From a checkpoint of a small mixture-of-experts model trained on Wikipedia: 13 layers, width 192.
Below are experts of layer 4 (counted from 0) of a mixture-of-experts language model. Rows are named router (the router's row for the expert), gate (a neuron's input weights, with its number), up (a neuron's input weights, with its number) and show model dimensions 128-191. Each number is 200 + 30 x the weight over its row's rms, rounded and kept within 0 to 999.
After each expert's rows: a language model's description of what the expert responds to. This comes from a sample of Wikipedia text that the model never trained on.

# expert 63
router,233,182,197,221,205,266,266,186,186,217,159,183,162,229,181,254,193,199,199,233,194,159,172,208,171,191,167,195,215,221,251,186,219,210,228,224,219,207,171,182,218,211,259,190,167,138,243,158,197,244,161,149,147,152,224,147,243,163,236,269,190,245,208,186
gate1,232,215,215,175,169,202,213,206,120,224,167,155,173,147,236,217,178,221,211,195,193,193,270,186,168,221,246,228,211,173,224,223,209,223,225,211,182,136,141,206,225,182,212,215,209,214,195,216,216,187,235,190,190,159,201,219,150,259,245,200,194,167,207,211
up1,208,219,227,201,169,248,192,128,212,209,174,155,203,219,194,186,248,204,212,184,203,220,167,201,206,183,272,185,210,135,216,194,198,191,224,159,220,250,220,161,192,135,211,173,245,255,210,208,137,205,255,227,183,231,154,235,208,218,197,186,216,271,182,211
gate2,238,222,203,203,167,202,243,175,204,314,157,237,222,186,204,158,241,162,241,198,251,186,219,230,125,195,228,167,243,210,206,188,229,191,146,162,211,214,169,187,211,199,236,214,222,212,271,180,182,166,220,175,187,228,162,238,173,163,167,235,196,231,206,198
up2,186,217,231,205,241,185,186,178,241,136,218,164,213,179,211,181,219,185,170,209,216,208,150,175,290,166,180,210,189,251,197,189,198,230,201,211,198,195,277,205,215,204,153,170,216,253,214,193,214,254,254,244,212,196,211,183,171,224,208,156,200,238,147,165
Description: Digit groups and decimals that continue a number, such as .5 or .40 in race times, coordinates, times of day and statistics.

# expert 49
router,208,237,239,182,177,196,173,180,206,210,205,194,173,211,216,208,220,252,208,235,232,223,179,184,264,190,194,178,205,254,229,208,193,208,198,214,198,124,230,224,219,217,206,190,206,212,214,178,207,213,206,171,239,201,213,244,129,157,195,205,191,196,222,190
gate4,188,204,218,203,194,189,223,223,222,193,183,250,218,169,178,167,178,189,199,224,202,196,152,167,236,266,140,190,206,187,179,242,178,135,205,180,195,163,194,185,182,198,188,264,179,223,247,187,233,202,252,240,192,163,227,206,135,176,184,163,174,187,225,146
up4,158,156,197,196,166,205,195,221,206,192,195,218,224,227,183,182,149,212,179,196,188,226,222,162,221,231,161,188,201,179,212,234,206,183,245,152,196,218,251,210,243,197,219,240,184,242,267,151,228,177,204,165,205,167,233,198,144,160,168,189,187,225,153,199
gate5,216,242,196,167,228,231,223,114,213,193,226,218,153,247,210,199,197,184,134,161,192,131,193,238,185,99,276,188,189,257,195,159,222,260,192,174,203,204,180,240,179,229,161,199,205,158,205,200,249,194,133,237,209,236,187,200,150,215,242,218,215,244,163,267
up5,194,237,156,239,216,181,210,197,241,210,193,147,224,168,217,200,197,213,199,175,235,251,168,130,179,206,266,199,237,171,183,197,205,190,230,230,150,143,172,189,219,184,210,165,221,187,178,201,160,210,280,200,183,253,242,201,243,226,162,174,146,195,229,204
Description: Connectives and, or, to, for, through and list commas linking phrases, e.g. Dante or Sonny, in addition to, assigned to.

# expert 35
router,208,173,160,183,196,267,275,164,239,167,189,189,206,187,197,192,199,186,220,170,155,243,177,200,262,261,190,145,231,203,134,201,206,230,220,216,205,134,136,187,174,241,222,192,181,194,172,239,192,175,200,186,183,200,197,213,181,208,222,186,233,178,178,182
gate0,160,205,208,258,165,254,232,224,254,193,170,231,247,187,191,93,189,157,132,261,236,190,193,203,193,157,202,206,178,204,186,185,173,230,201,173,203,173,233,240,187,225,235,151,167,250,165,197,277,199,260,182,218,204,171,211,204,170,189,192,216,205,207,201
up0,147,248,168,205,209,173,149,194,169,199,206,206,216,208,226,225,211,245,180,197,202,163,232,193,199,155,225,199,224,171,211,200,196,229,198,236,189,245,156,159,244,207,223,226,212,148,229,229,120,238,198,175,175,157,228,224,234,205,248,223,223,219,216,238
gate1,163,222,195,213,249,233,170,208,233,217,157,229,210,178,162,109,219,182,245,160,240,240,199,186,196,161,214,215,238,238,221,183,216,194,179,185,199,121,173,248,176,168,160,214,198,179,219,201,196,238,198,210,236,187,250,175,212,159,188,231,213,174,242,186
up1,172,182,183,205,153,239,217,198,152,242,190,197,195,198,181,210,245,190,179,254,248,207,189,176,153,177,198,175,200,212,215,209,222,212,198,198,217,176,198,198,239,236,156,214,155,207,191,204,157,147,157,204,190,269,248,156,160,252,197,216,181,187,233,187
Description: Nouns about books, research, institutions and posts, e.g. published, textbook, editor, director, Museum, Science.

# expert 6
router,168,220,149,175,237,193,193,212,222,217,172,273,221,191,182,167,236,154,220,181,162,207,217,143,189,222,181,188,174,170,203,199,221,187,210,196,184,239,184,188,207,230,214,201,236,183,207,183,206,170,228,140,168,200,172,175,202,192,129,203,202,203,147,182
gate0,199,226,164,161,158,210,227,182,188,214,208,265,188,204,187,169,206,227,228,194,187,221,221,118,233,231,207,207,219,200,181,219,217,178,261,211,155,180,245,201,195,233,251,232,218,181,184,205,228,188,167,192,182,245,183,137,181,162,225,171,231,202,189,220
up0,163,222,178,216,198,236,238,242,230,184,220,214,186,211,203,229,195,234,195,194,172,233,187,150,213,258,173,218,177,159,199,214,176,217,219,228,159,208,142,204,223,210,217,217,176,168,181,242,176,159,200,209,214,212,187,196,194,139,163,160,206,211,164,148
gate1,234,209,242,224,197,147,201,217,190,203,199,170,186,181,201,277,219,216,178,250,187,147,227,186,181,153,158,203,205,197,210,229,161,214,170,225,172,164,229,237,187,193,195,186,196,138,223,169,240,173,233,157,212,205,180,195,177,250,210,245,197,175,222,249
up1,258,225,219,218,152,184,209,171,217,234,226,210,200,166,190,223,247,267,183,298,167,184,218,209,185,177,163,151,207,212,166,232,157,201,204,220,210,188,267,213,189,221,212,146,175,166,216,147,211,175,271,213,205,212,216,176,236,234,200,226,211,163,226,242
Description: First token of a quoted song or work title in tracklists and tables, like "The, "O, "S, plus De and track lengths like 4:.

# expert 59
router,202,212,137,230,194,173,157,188,146,248,151,165,255,265,198,151,241,141,207,187,208,158,219,202,193,199,248,231,152,224,221,201,253,188,206,141,231,247,170,192,220,153,183,243,213,187,219,150,219,190,186,169,198,198,193,225,173,184,157,181,192,191,166,196
gate0,228,201,215,196,148,243,194,155,242,209,206,255,210,143,213,198,159,215,230,207,183,228,148,233,160,226,190,206,200,187,217,214,200,230,210,212,213,148,181,221,157,197,209,208,213,177,201,194,170,180,179,197,180,183,159,176,186,187,186,223,222,224,231,203
up0,151,167,181,201,131,171,197,258,164,211,160,206,220,228,191,207,219,229,154,204,208,249,228,178,189,216,176,172,203,174,232,243,233,215,203,177,194,195,171,190,245,221,277,183,219,237,200,196,286,161,191,199,214,219,213,192,204,176,216,170,205,224,111,163
gate1,153,164,223,158,176,189,216,214,196,141,253,246,199,176,223,240,193,231,219,218,220,221,205,199,231,197,180,177,217,164,187,193,181,239,183,192,185,192,224,205,189,188,201,171,218,200,223,235,194,158,239,268,160,196,210,149,203,259,237,219,245,231,208,232
up1,237,215,239,191,235,232,212,231,212,215,240,165,212,161,194,243,207,217,176,243,160,197,224,194,163,170,240,181,230,181,122,165,186,248,246,238,201,207,157,179,204,207,277,205,153,190,222,180,170,191,146,153,199,182,203,222,177,198,227,184,223,188,276,204
Description: Lowercase " the" after prepositions like of, in, to, at; also tennis scores such as 6–1, 6–2.

# expert 13
router,216,209,168,189,201,182,205,162,234,169,294,240,238,159,145,211,191,211,183,163,221,206,165,192,221,219,222,199,253,224,138,242,246,236,188,217,231,203,222,230,186,257,170,244,186,171,202,197,209,199,185,221,159,174,230,213,240,201,184,161,189,185,154,202
gate0,202,202,179,185,106,237,225,201,214,200,189,245,219,153,180,219,122,190,216,253,212,173,220,231,162,224,157,245,189,150,201,223,208,203,159,185,208,194,138,238,176,226,227,233,190,210,183,213,160,220,286,201,184,234,172,234,223,271,193,166,244,213,184,221
up0,231,216,216,242,190,176,195,165,216,191,217,189,172,252,183,171,220,263,152,160,187,235,126,154,177,188,250,132,230,217,211,190,185,148,196,176,213,207,217,168,181,108,176,234,215,220,199,179,248,153,224,225,190,210,254,172,171,200,181,158,160,181,199,206
gate1,224,173,217,213,179,212,233,197,160,224,215,222,231,151,168,236,194,181,230,227,162,243,224,189,195,132,181,237,191,215,189,180,204,186,133,260,231,211,174,170,247,221,216,182,227,213,200,253,186,242,158,239,167,188,196,211,213,178,235,243,222,162,193,195
up1,224,142,199,225,230,228,260,223,177,191,158,177,186,219,204,184,205,156,226,180,253,244,229,192,181,171,240,219,189,241,155,235,180,220,185,234,236,207,231,115,187,207,229,208,215,219,242,214,192,196,232,196,202,200,243,201,225,191,254,212,194,184,229,165
Description: Words like State, County, District, City, Republican and Division in names and tables, plus percentage tokens in census demographic tables.

# expert 46
router,188,216,221,196,205,237,156,224,175,204,132,181,260,223,190,207,205,191,207,194,180,204,174,213,261,193,183,229,168,216,272,227,188,221,204,162,205,219,193,196,224,200,176,221,180,175,188,172,203,170,224,183,161,173,188,213,262,193,149,224,212,201,198,201
gate1,180,261,191,186,210,182,151,232,242,174,186,183,159,229,210,147,191,188,205,219,177,224,238,134,185,187,215,188,181,136,178,231,168,232,191,215,167,201,255,202,205,216,257,165,239,166,197,164,226,192,271,254,230,181,243,221,192,166,197,206,194,265,147,165
up1,238,181,158,185,133,194,181,214,174,258,165,209,186,193,262,210,167,200,165,201,195,189,232,205,195,176,197,248,222,256,210,214,231,178,216,232,179,196,136,200,200,232,237,189,190,207,217,174,271,227,199,186,188,245,151,151,177,172,247,176,261,176,205,190
gate2,278,192,212,197,181,233,243,201,226,186,213,151,172,188,190,236,168,203,224,202,185,214,192,187,203,202,165,191,205,236,181,241,207,263,191,248,196,189,185,190,212,166,186,200,201,139,223,181,247,219,236,204,211,189,207,197,128,217,218,225,220,204,216,181
up2,174,253,214,205,217,185,139,200,219,214,206,205,190,199,195,154,203,194,195,201,247,192,222,181,178,200,218,195,212,195,174,133,145,184,207,240,205,217,234,233,153,233,244,219,214,243,176,210,167,213,182,202,208,199,199,237,211,205,199,145,167,167,202,169
Description: Whole numbers in table cells, scores, statistics and dates, such as 74 in 74–43, 21 January, 7 in table columns.

# expert 45
router,189,234,169,242,182,206,203,129,168,194,161,153,269,218,217,166,162,207,221,150,166,194,220,192,209,231,249,197,192,236,168,215,233,181,213,185,210,268,167,185,273,195,195,234,194,207,147,162,202,183,163,154,181,201,185,205,230,228,204,158,248,211,200,204
gate0,181,191,222,215,214,185,179,221,139,147,232,191,182,178,222,253,199,319,224,176,222,202,207,163,203,156,212,176,225,167,174,243,160,147,224,221,194,216,192,204,210,251,198,180,210,234,246,229,169,181,203,214,201,220,191,212,217,233,208,192,166,231,176,190
up0,161,199,199,166,196,244,203,164,227,190,218,191,190,195,180,197,216,181,172,222,220,188,168,171,181,182,180,233,187,191,191,175,205,175,236,197,221,208,219,230,225,195,251,185,188,146,188,213,235,232,246,118,167,232,210,181,209,167,206,192,236,182,149,173
gate1,196,207,181,198,192,156,258,218,178,241,227,138,240,181,260,275,162,252,196,187,196,155,210,195,210,209,213,257,185,252,191,177,152,212,162,217,162,219,174,249,208,205,197,280,185,191,175,199,164,239,224,239,158,210,138,186,186,190,216,187,167,188,169,176
up1,266,203,186,224,226,211,180,206,201,215,194,166,221,191,201,237,225,214,198,153,199,162,171,220,244,194,186,181,196,220,152,257,167,143,189,217,194,225,200,251,196,223,230,254,182,231,206,189,199,245,220,226,150,154,197,180,178,215,179,197,186,223,248,260
Description: Wikipedia == heading markers like ==See also==, table pipes in sports and election tables, and common words and, the, in.

# expert 54
router,239,134,175,163,218,195,205,231,173,215,217,179,226,204,134,199,189,188,180,234,146,137,203,190,163,188,179,252,208,249,162,214,175,234,221,199,168,228,192,231,172,190,138,187,168,178,191,154,227,229,190,186,198,213,202,224,224,168,224,194,162,223,249,174
gate3,208,208,237,245,189,224,180,153,191,207,180,211,233,186,181,174,210,185,169,241,246,238,170,189,251,162,214,248,232,158,161,199,228,220,219,165,228,168,204,174,228,162,177,172,219,160,165,222,197,214,177,201,186,201,176,256,128,200,198,232,206,222,210,264
up3,171,143,189,238,199,174,240,218,209,182,201,214,190,235,243,187,252,199,250,164,216,175,190,231,200,165,188,157,214,218,230,215,200,166,217,200,197,184,193,274,196,225,199,213,228,220,229,181,246,194,227,230,236,234,229,178,245,168,194,189,182,187,199,187
gate4,205,161,188,173,178,192,236,230,198,240,272,196,164,188,204,184,183,245,246,184,237,182,204,181,202,211,139,198,213,211,190,210,204,213,171,218,210,161,205,239,171,128,250,195,226,183,205,219,227,232,224,214,209,164,218,231,190,246,220,222,149,225,187,160
up4,199,202,219,235,195,237,232,244,194,243,202,190,192,185,194,211,168,215,233,174,220,174,265,158,197,191,176,242,250,222,183,256,228,225,164,209,213,199,178,230,198,170,209,188,207,186,205,183,255,255,189,216,194,181,216,263,180,217,204,228,159,199,153,182
Description: Country, state and nationality names and name endings, like Zealand after New, Australian, Chinese, Nigerian, Somali, plus = in headings.

# expert 32
router,197,216,247,236,142,194,143,143,198,217,142,214,266,185,164,260,172,216,235,161,162,216,201,165,239,182,168,222,208,217,210,208,213,204,201,198,170,200,182,205,155,223,194,213,240,154,208,222,195,201,169,197,186,158,191,219,167,256,180,191,195,171,245,179
gate2,198,197,149,240,190,229,145,191,186,150,221,223,152,147,140,224,258,219,240,201,202,224,150,196,222,159,233,190,216,202,186,190,220,195,176,145,184,166,236,150,180,219,164,233,188,228,175,204,176,220,231,144,194,184,169,258,165,227,170,228,248,199,200,264
up2,237,165,180,197,178,206,283,240,217,236,170,148,200,217,248,170,199,188,160,229,179,145,262,201,140,214,179,188,169,265,228,167,202,236,200,200,161,179,170,219,198,212,227,184,123,189,178,187,207,151,167,224,230,159,180,182,202,179,204,188,222,194,182,170
gate3,184,221,242,209,252,195,204,172,218,156,215,192,223,168,173,172,201,184,247,219,218,195,220,187,134,212,246,200,191,227,229,174,162,198,189,206,211,204,203,190,192,222,214,201,176,227,199,235,226,151,213,207,175,238,242,217,167,139,138,191,160,260,178,214
up3,196,168,164,211,242,199,185,151,200,212,214,163,229,194,169,178,211,238,247,234,231,218,180,211,160,227,244,265,139,249,233,198,180,169,231,240,192,205,185,159,200,201,227,127,164,154,207,187,170,157,182,179,154,185,211,180,193,212,189,216,196,165,184,142
Description: Plural suffixes s, ers, es, often before a comma, plus sports nouns like team, club, match, round, e.g. braw-ls, wrest-lers.